Weights of a small mixture-of-experts language model, trained from scratch on English Wikipedia.
Size: 13 layers, 67.8M parameters.
Experts: 160 experts in each of 12 layers, 64 squared ReLU neurons an expert, 8 picks a token, a sigmoid router.
Training: a variant of Muon for the experts, 371M tokens, 5942 steps.
Below are experts of layer 8 (counted from 0) of a mixture-of-experts language model. Rows are named router (the router's row for the expert), up (a neuron's input weights, with its number) and show model dimensions 0-223. Each number is 500 + 40 x the weight over its row's rms, rounded and kept within 0 to 999. Numbers have three digits each.
After each expert's rows: a language model's description of what the expert responds to. This comes from a sample of Wikipedia text that the model never trained on.

# expert 31
router:511468426536447450544495546434529532557468530495547498436590565528560554505509486512521506496468504506512514496500440520541515492601507584468512465522438494467462515502475485535522498419478540443455494524448500462510553491470535531538499483454439490476498485490537539498532516528507460496434453449577555462510518490503485517487510495573475499520533506537473485565527438512491542516450548448554589462530511530491434499491486472575445534592493475541500502419541451473467468530489439573503464437427475563497520488456485617498478608508504468540484425472446448514420533510526514502453488421539496517498459508544440492515501477478541520517460533519457467544526593495498534426502
up1:483509501544531495503502527506496574566500523498532451461517488524506488478537442453521425427497492513497540497496576522480480556526445462494454480544529415521501529510508408526456508560538516577448560454471521483553520493503466480474487493586471529498488473531435477523511477500525487486527498437545524431550541540436482494504463481466544406511452458535484502459530507545491428541525524451469476572520553489537523535518455477473412480509463582503531533493510504464594400495590508573492489447519588517492493477474576530426443522477491548554519443511536519462428521470488518509506546486565523435481473513488512490528511605470591516522513501468466483547456470569507595531519
Description: Capital initial letters. Single capital letters that start a word or name, often after a parenthesis, quote or pipe, as in A Toledo, Hacker, Câmpulung.

# expert 3
router:484396447446500517504538504491561535536566483373467483473478559526524482510482480494502529437483479559503581524522392524530501503548408505507466523589533532560460511488539503497516443496451550423466504463558534497488485513458527503534518514541490486519461540515436521511534474491525506481496434498533435438449516467450529554417480517475522542468501468529467467544510570440484556502543494462516602468525477432471480465472551513512403473551512503524567529470473510524480562436496502531442466499526495491429499561496513551519469506515472487586494488543515501571517552477496414486468456504526436517398477507488454481491469549453540522457417509512491497514462519456548515465439
up1:494476470505559474479541491470586592492546447467524602465474510525505499499525523436518562507473518489514428497453451457540584531504487497597543503514459530522487496539483476495573411497419535438454516513499565552505532505548551496471489538532541541553439468504562562541489554500504465449477512520483506489515471540468472555495504545448454440436514468517406516458502483479487529473551548450450497432525510549535523522403452492500384483485488450523497588474559511465519507504468582496535478482525496490427485492457442536456506559499489507552536470511483470462496499547493456521521461483479494513492489477484477464510435507515579446475435540537429448516461518602481552477477
Description: Table pipes and months. Pipe separators between numeric cells in wiki tables, plus month names in dates and coordinate marks, such as April, November, °N.

# expert 36
router:473424460504563519582525488477496509535579546463476497420531538513540528519525508458503519506436580493518514507487452541510547481530488565516449457556417509518547485496538583431507479538492495411483520549436529569507527534498514561541403440536450480483470399513506530538532473536528416487503507441487537485559506489490517528508589511561497567517578459567505517551490525518501510504517550514556588485503492421485496470479493504509510536536488524514480528471461452437466506498506471568501523492492484518532542499472452602532481535516471506504489520531446408555464520551524501462479446517532494552452463525463491494398441482471579521556447539534510486565467530499519561466524
up1:431463558574543483562534568477505549546493511533451500583477524548451492472531503479530527497523493568537593492481451451514551437573558444470425444497421475488517468456495512409483507489496524509528506513477458559492583495462528504511554475557504496495481448460529518516524520517523479512534487475525490440478454536561448489489474542581576507517470451417516494484452427456562517577532519530513457465446528489454452446453493482448500445562450454558472485469415550500480446512538509525497523498446493476501486468456484511568466452540493474446516509535460509584479547514467506478525504543558522539550460522450400502503534515489530497519483574467532509548450448455429545471536
Description: Capital letters, numbers, dates. Single capitals, Roman numerals, digits and month or ordinal tokens, such as I in I-95, II Corps, 1884, March, 1st.

# expert 4
router:512442456489511515540504495451543506548551454385584475435480511466483535496486469504523510479537494484604555449447485533550514532489455518482474476536513513651504534517522515563526535457466492507473482542494465535499583508495544512520464475535539483462529540479467546515569468565574467464444437460510471449472486541501498539478541435490491532553483540589467490546557511483528587461485543454502515504551497505445468469529475551479466562502521510498518528492523464594432501455486479524507508467496486518421478602534466537489469476468485484509505487502454546511491572511473471482460547516537480534476492564500475523469538475459537574597424522479474440484522439396509460473452
up1:567487500512538512560455540399598468528552495498509443445516469524543500516539468517480483509553518486517527477460458416532497488456483559575496529506545509440511457496507498551484520462427471445493591527487424481440562553529533574556488484438474490467484528533510517452586435494492488467481459465482547493452462487462500462476498447437524455542457516490489430536530527455546468465560519418572440464448486482540559482470517473508559437521487468472419495512454527588566503572420442484544493446478490538495440533513569500505548532517564536502515477505548517539486548567447519501470464483470444468541471424488534507523568457546516502488536503514464480456475520466520461486476
Description: Sports table separators. Pipes, dashes, colons and words like the, in, at in sports results tables and tournament lists, such as Grand, Slam, Open, –.

# expert 19
router:499449443441565471465511537531515534515541484434447502475534542508500460484550469475557457443499483579545504558469489572514529526445493542508490409571501513491440558502536572475545485471458553448442435507503517530508519452493591459540486541512473502479499448447523513557526475437529473453525517516484509454476459532496489523417519486517463526539596490474511501581499586532457520519430470523510480502569466477423478484547515522501542479511444541535515549414405464492465502421517530568442543466494602566446481505493499548516447503411525479534524445488510436517498555523488447501508534496502450549527496537461544517502440499452467519518449534517482434520512511498575470484466
up2:504469501555509467438510598488506528545558567509486518411563572530525544516509495537497440461527459486521450511459484456487577505430469488475497500537595588489517544537464542498535486565494478521423475560497505545459526541532553506589549581477564478468521499434525483454499475525542517494553526473523477534427477500456463542539472502521451450462533487496524501500517520493504521573483494550522481519539484477556445496507563508523542476391445492523474515583481454601587462516573502543462479471515472532554547537474486499470510560455459554456598555496521540527401554522500568510506498470490477496529499507459540496505444485529565464498462536539479442533469531509518516509489
Description: Infobox field colons. Colons after field names in chemistry, taxonomy and track-listing infoboxes (ChEMBL:, Formula:, Clade:), plus digits in tables and track times.

# expert 40
router:441461485526513484561543503478460543512543542513543487445507576518524539493425459457510463472466579565515564464447433553481526514494543545479468455547580562492447576464557499462545436511439558516479479471531527554520582523530522521523528565527470539527497437487474452514515463482561512437441528470522486517547470509509524529529586495483523496471506505526537582541505571484549567403462527545566534531607541471463502482505582484483504567487414561514504558469465474572498553464475490534443468432460520467471512502424457564487469552503522426498496542444485465539467477509513462532518515514569448529497517557482555488526487478429505471486491518515479521529531479487515500495529
up1:516505498453551453480481550437498466529460479456562480590492476477474526467526492562538505480573470459459497536473472496486548443450491538451461512483546508512513450456490543526505493537506463466486508421519551547510534489514421476513478497504437477462464511508549491548448514506483506473497510472487466538558528602528554489500548519471494554555545559496572567490417488496511471525486451508488522471441533492413499488546551470533483450529524552517553503547453556493461395509559516523537520500525520625569455485455502498524525498500510529388511517454471492624502444504505476511507508437469453502555409472431476477526513547501479503493482505498527571514404482479594545439471
Description: Plural noun suffixes. Plural endings and plural nouns, usually the last piece of a word, such as -ations, -ers, -ings, people, members, teams.

# expert 28
router:483439520504514475499547458506530506516515528544555397496560560518555514420500468464533465478501513526526484508477402583505469538499430550460468542530511528540453512469523453476570494478430488492471503489437489468546552556547539528560446496498438584527521508506433475547540478553491513449497557443506465555457467542573475477492498458501484555487513483561496534545438537515539554448469534475522484618535590433497490469506530508535533495524433492512561564479531479487498546503469472580494428468475444561532424501459459552523496569518541446503518498480472500527474507497568475488512568491501487497536521529522427423534497502408539556552447496521511497540547538462475508483453
up1:497446475543529426555486471546556453558490505443418512457505464583501473452476474550591428506476478458489489432428565520538444459485533481473516465475474568501468563468529406566536555506397527440484466506526458530525505566519507513481508484526558463497540538470442497455560520502470527583443475457445524465489505475569558488471488473421518474522427530502509472506521495512493502444475546484534510474473558470505463494472575477476535568482504501516496413462521494534449529466462430388484521488523478532465463515523441509487524437484480477467478437457505527498570452465522508509492497504505516499562554551517576598509483510477554434526455486505520576491500455477512483538482
Description: Role and institution nouns. Nouns for people's occupations, roles and institutions, often after the/a, such as government, Minister, player, company, footballer, banker.

# expert 13
router:464474432462517429551519485429532549544538514489497459543542573520537534476446464521518501482449545551534528504458449528587572532521444571483428493537477506553468501527573558527494458454463544448466542528532477476527548547536562524530477565540484520526540507491473550536555449511504495457471511468505532476566502452500540557469560489538476514469573488544481510536463569574521555537500514481529551523506473449387497460475502521525461511543473509478513547463479482555414537484465445556448475496508502545488478543474472522515429533505558416509501484537465407531525506570523489522475475519514471563436413559486447494434478480437545543544464542457449456484539556513495496488529
up0:446505438417474428562494554557538491482527497497545515506510455570500458516523512500501458463499499493547558522498462513532607470570526471506439548491538523537447551472488491518454526495505487464463527565450491519505526568524469481515593532447502431517460517530475444578551499518480486523470456460508481516462505578551475429497500494463450587485537544560567473528460512478514517490528518489544486500494530490515522485498443545529527564468475481497494566446503532560443465467527458508505489480464424467439527618545498483547569554433522483555493456513503478555476595428474536458520463543470450479557512483436558452557482564514517505432506544426449509540469510501436497534532
Description: Mixed, people nouns. Digits inside numbers and coordinates, plus relational or role nouns like sister, friend, police, and According at sentence start.

# expert 29
router:503430466560538513556451504491547548515550400504536514469451520556499600406492461509499537471474518517561482399468446482555512513504400526505519522536465492494574502468521517549546502481474520464475531492555467551523561553485531505564505487477440498521496455500515516509511463557487546467497532491478481492499479503544512495501524489578437490456531485589544487503528540537504512574533489450509524570520453497572399440397538506518481512551487491521526491498481487506474516440524410548497476503434489524495557587455469526500493588508503454456518513545505548580452538494515454516475540523490495533498463521410477543508474455430547573569427566533468474508493527451468521502514
up0:471510497502527521513562427500460556514447458469459524510474513478449560484429450539495479450427507443482422526510520460530496524527491523563533466532508458533575590545477437448542569530509453483506549467527576500533533540482488515515487495543499518425546441457455527542523500466461509539535485522526524515547511462494589491457546461573507520409556419581493526522469447511512495487484529458490520532488484497460497490460503498512568536466501518590511462576416487521387566409546486565522565476458536509494546526466487493538553513497515517482501466579542517543451478525495473419509535441562496501531470478446473519580537476448481509503476522468523447569438490454501478518507
Description: Sports names and digits. Final pieces of sports team names (Twins, Sox, Lions), year digits, and table separator rows in sports and election articles.

# expert 27
router:498475441444515432531510491449493504527562502454537481537547560537547504526510466559501463362509535506577586468452486599550505511544470539522493504521441407488498539477538554540520434456437500447467503526446515507542523510578514494514474439487456508516461479488508564514525478519468503457467435492441499526500486484456520537507497475540539498510474585524489512492471515526528576469458440531530490556497516450451548518462476564507460561522448533491527516451539431525496610490563494534481536460458488529505584531499488569497468482556551490500422488524507482529477563491443486478500520475591415497469530570468567497486505532412513524570500515502505489539500517504473502450589
up1:509623460454538564487570513439531483599481523443530473507498467496442552503502511460551521435504506531554478491483523510554480499508515530520453533529485502544513515489529558491470502483426466517498503533522503533487560523434505528532534493492482506507470458392451469501526492452501478482482460491472573536451471414450535509524530521491549452532504567549476479412533586521474505461500468545527558432551505473461590498514478552484528529535388534499545485489541450461515448523508557478506481435516539445441530443491537515522438499535486514591434438551461480501611508504548498427482498483524497446535572521440535495435499576507440507500491522547506494473431471504466529522480
Description: Pronouns, auxiliaries, adverbs. Function words inside running prose clauses, such as pronouns them, it, they, auxiliaries would, was, had, and adverbs very, often.

# expert 48
router:482506518502519447486504511521545556563575481452490490457524465561467521486521500453544458428476460518482528438511479501502475497534473531515458481585585479513457494549551503515523505497448557486451543490466458499569572509456538476521493563483465525439527511500497491495530465460606477402420517510552515482541550486523490543457525453525422581551510519452543528466559459453450507424491429438452479476510532505466452516413479477494479501549454484477514543526392466522567525513539523552445526487465533488516483516516411553574554508536502505528485505540435480532539517539499509555506438548544475473430449506505474500484486507457561528534462539488500473433456548418478471513405
up62:481498496540531544452548513474497475530543463532495508441517485558465452483515502490502526471514551513493524466509464547487582492426488533490472408534559504530535568478547521514451487491431455547438534487502460519487587489481479482435492462561416492426479463574477444492475488474517469453513475551480531490410429498456504551473501524526536513466529536435518451484507430424520484525467417495596549480526481542473470449446520557475475457484489452555522502492493497585529577484436490515412493498465476498480526487484459424582505530454516497467404546588509545494537549451519494456515512511502499446551480484524482555524553518495552486545531487511451512498441495476545445555388
Description: Short syllables in names. Short consonant-vowel pieces beginning or continuing names and words, such as Cat in Cat Stevens, Skip, Tipu, Per in Perhaps, Nettles.

# expert 24
router:422492505496482460489534520471544506502542458439443445478582535457511519515490459490514499498476583549519544488470415519520474521509470584500526531539479504503527522558524561539502421504448583452455478421510477445521527513545538586541501532534440501453498431403508503524552464480537513463495507514532464513472511527510508478501502525509500524475480581528425507607504568462537540450444580510488482504547438452519511444456462525476538467540501528442529501458494477471498569483427432469458567468524534528553522598438543506509560517508413458531459541527519453538478510546541476463482467518496431535520492483479504488475404487486559485571532532518420437482528546504503475486513
up1:421526429539579543520455484486498531526568592470536410517590502494441484492474478548410478489514481485513507500482445456498495582526460449552487513541535463475500501537539479488476495469439586541507466510451500487511558541503542455503469439495470471437446478514456437493489486495486552482418555447497488460460406446472494519458507490523472560482498466515551502481509571458538489511518451569424530530552469522462559421557535487493474470485528488492500548530493540519526393553471445458527508533547510519471547598467486485534509486542516512466471552521525453526430436463519526447519540470408486474435472488501512497521445436487543499534487526427528506499563501503532443494557
Description: Naming and quotation words. Words introducing names or terms, plus closing quotes and pieces inside glosses, such as called, nickname, surname, named, closing quotation marks.

# expert 53
router:473453418507519436594557538518540481534524469452531494475526530459487501526489485580467526484544490568547527535463487511523462539571501543492477453533480567537425521538503518574521459526406601465375473500468470469551570512486513525495479466489488470540478466412510482502473479574543517451496477500542516442541504467495532516470560447515494485450489447553485491506484521550428531520461533545514534564528482434524570473513447582508499505556465557473603498443505510527571566526559504572462539538540537569523518543503500509477468555472511409541464462511510424546491503526474511476535449484531499497527512542523533497453466459468547502518545513536451513492534495484578529468506
up0:530546398489487530558464524531441520533563479580446477546553601510462566511553496493524463530483434503517519451517503565517550519534477537453518470541511517524539508565481498571475499499482503451438481484459423452524446533529491574478473493470461535520476444451481503478470604462408468498522499519548496473507487500468490520457540446461544427505506555450554513475515437486468524470483520536528518511500558483483512531569496502411490542472472502467502501419479539494505482537486477607425470499461536502493600546442468484447457430498519509522536526465531461518501534482493585420497422505442437569490494494472502500477445479500488555479520503510502503514569406477514561560474
Description: Math and romanized names. Pieces inside LaTeX formulas (backslashes, exponents like n), Chinese romanized syllables such as Zhang, iang, and cells in numeric tables.